Below are experts of layer 2 (counted from 0) of a mixture-of-experts language model. Rows are named router (the router's row for the expert), gate (a neuron's input weights, with its number), up (a neuron's input weights, with its number) and show model dimensions 0-95. Each number is 128 + 24 x the weight over its row's rms, rounded and kept within 0 to 255. Numbers have three digits each.
After each expert's rows: "comes after" lists some tokens at least twice as common just before its tokens as in all text. This comes from a sample of Wikipedia text that the model never trained on. Tokens count by the router's weight.

# expert 48
router:110099154134131155162109177167147092145134158095131146147111060156147109136142117129102097133121154156150121128128141088168112093137122157157142105105129104110136105122104115166138117132118107135137120158136128105107108125154111126113138108111137106115100117110145146143127111161190143140
gate0:137119106140090105159108132129179155133165087096085149101147109113102169133148193132126134138141154144125119125127119107127095142143095117149094120129175156114155104142121153127138107117139083192139155123147098129102128155118148106114128159174108120165138122173143109106154099113153164132
up0:132173091115168168163122127111115086128136149100133155120132163095104150161104107154133090103100116128136121136128122081103110147124130125110122105093136102145135143151135107141102120103168126121151058097133144139088134141134162174085087099108171124136156069139106147092133123134142116130
comes after: " |\n", "\n", ")\n", ")", "0", ".\n"

# expert 61
router:122091160159101156154133121162142158098103100093165143160100146135154098132154149159116149095115100160120144119097118095144106110133108152164152100134103117099125155138135106148089118155095122100099099159154154099154106164167101161157147124135156100098142141097156092092157149153107103161
gate11:123164112152079105120165106121157143117092135112128101121120132121091145143111159135154122108103154136130114129134131137091136175108155103122155138156147070122089125150103148108081120126190099164160131149085084147130100133091183142119173147092086148146101092153134126136117143080130117090
up11:123139114150129111169148202094150107149154106112189139123115138098160117105176129118082147127140115130081121098155096119123128095119123115148129144138125152128073162112080121124094138110122100097096126096083122106120129144105108156135121163102133085173130158101084116100097134150118078144
comes after: " ", "–", " L", " de", ")", " Lab"

# expert 63
router:123105131129100163145149117131139152112088111091127128139107128182138150115085153166112165101165107159092149126120124152141102094100137116097154129109125096083173159126138107104099114133102135132118086143131132098149127156161109125165140163138165102185129127103157116122100161147093112162
gate11:155084112159143142116138136130154115136162134098141132133142099113127125099134141152142077145159127160110127111107096128145141114145106148136061166130118100125124126117116138174156182114116134151153113174161131107133141093120147129132134140141087093093107145111137149097115133133126154091
up11:082189141086111151139128093095106168085090108151127118133139111142117129163134123102088152118143104104104122093133161138075104094127150146145128097134133154147157142154133121084116088110175118102077153118105115133119130128138093120130134121103164147151152149120106108163126082150136121168
comes after: "A", " (", "S", "I", "E", "C"

# expert 9
router:143112127144132151150125154146142160113112086137155165153105158159157099121124153131095119137083103167135150143087127099172129117152132154135151120136108134099152153168107104143096098168101167097101076154174151098175084160156112134132109106145169121109117137083163120130140161149126092137
gate0:112087074141096113160117120097151094123137144130126149123130169108150161157105164143107127183085123170135144156128168097129098173113135117123133138113137113147145089130106152168171144112137164105105105117092094148186117104150127100124090095140122132080135143119142125111141139082159157095
up0:145120136144128107094116133059127138096158125143094191156146123094148146138101147152114120160120150158121117105110116149121066156087143164110135124121142116111130157160133169143123162115101166150123116153105132108112095130140105151116115088119131141113077131072191155082136118124138188085
comes after: "\n", ")\n", ".\n", "==\n", ";\n", "===\n"

# expert 25
router:132117144116095119133124133150117100131118097125132107140117148171136134094128161160104127095120127114111143110150099115104137175156165136093149150127129145105172130086092112124097094154117117116183151082105125116156123145146108169093136113127128105136123119127121127110090154133140104133
gate18:135133121169108149103128147127137184161126117108154112128149099131080142111112104157140126145138152139152105130161105171108121154101137110130103166153146122101133082152155070129126132114130154116153175122152175151114159123159124127115123159118108159087081130101157119139079162154169096134
up18:111127092106152137138136125140130110098120097089091164116100146123160116145139150131099131129131127129127172114120171113146098106138116158135141117123130097153131156109131179165116103136101104137121106140100112094145070124077139140161123107139112119133174152137086120124167098117080172103
comes after: " the", " |", "-", ",", " of", ":"

# expert 49
router:118131174138145162081134091156113106119103177179148125122153139115108082126148112142127143159121094123107087140112125103120089133144089126117130136118127159164091146141158150130123151110170113140154127127122148125116137110149099125140120144119157126072108149095166143173168147133098160159
gate0:140165114163138105124138101108137093105093103146118076120165121119152118113128105130130112113099168143134195127151166125105122119139153122148097190086145110146133117147132121120129129086173146101140152163113154171171142130123164155111131075106147125135150113100129164132127114072181146090
up0:152138111137133088139094135135133144094097112127123141130131094165125145117142122138162119124093094142096075095146131135147126144176132096152096135120108120129148119132145151130144145121150106101110157151107141092094162091134139147120158156145127173112126097130112150122107128133147162126
comes after: " the", " and", " was", " to", " a", " an"

# expert 19
router:129144115141134140119149103176120136103168108100146088137124111177103123099062198137113136135152109155148137131106106108156093162118092139136130141136090138120129147171159142121103159129107139117133097152134143129117082145081113131144141167119158119097150108115131109146078125129111099109
gate0:112132154137113142153088158130178105117106106117110189121113132130150186126141118169126146117156107129100168122116167178133139145125151101126083101121105128133126115142104128110080134161118119128091162138151100122119116111121095128109110159132148123145125075122148123154137145113161140092
up0:140149123119120090125120122123145065128133100137138127108149095148148080098158133121113166129083116118113119098102152128124132137107150110149094128149127105117111126095133140096119092130116134131137103150097147106101118097110106153139171110116155160119127113100097126075131145152134138170
comes after: " of", " in", ".", " to", " for", " on"

# expert 33
router:126081173147106140117101108150128138090117110105174139139110104134174104138129130153121143092093107153124161103109097120119106174136126135157133108123127168093163149154099098161112116171099126109094102120134168134134138169146112154168153156150158133149105144116127154148129151124142145137
gate0:141147119113083121132062172161163083080127150111117116133113143116124115156122098082130116129132090095113134116135060120142102142149105139054093120123131123152124108138075143171114081152114146169139133139125154132104148110088105086107154163107129145140137111089103093112178078125127132141
up0:118170138153130140132089161186107102129140134138138088121141104087110116157113117126119132106141102096138133140121149116133103118152127122105085126079109095170145126128115153146107130159107134128116183121167155134162103119136122156170097082163096124101093154117136098121158100142119095134
comes after: " ", "|---|---|---|---", "%", ")", "0", "|---|---"

# expert 36
router:121122102096093143155117110140135115128156157100116109150108117106149115162116152153105103124151123157160138150137158104090118157111089147147142100144164109116142125084105135144133124120124096140083136142146141117120114122146138121073153162094145137103136156119138137127117086141114159142
gate0:133157139127156102126158083143139158113172123142147141190132132125142126143143115126124116145110112144089134148112109124135110116156137139110162148119121118143101129111117136118114131120177164154122124176085123141080104146119116130108129109147164119100117142131145181127096134097161167080
up0:149169125119142106155183097144131119105129102153125136184124154122143127146111146151149142137137130148079176181086132159111116133112127136111166146159126127116125131138096140120152112117168189136135142145098123118069127142111162163142143070137159119127138105138155165129117133140160149076
comes after: ".\n\n", "0", "1", "\n\n", " —", "2"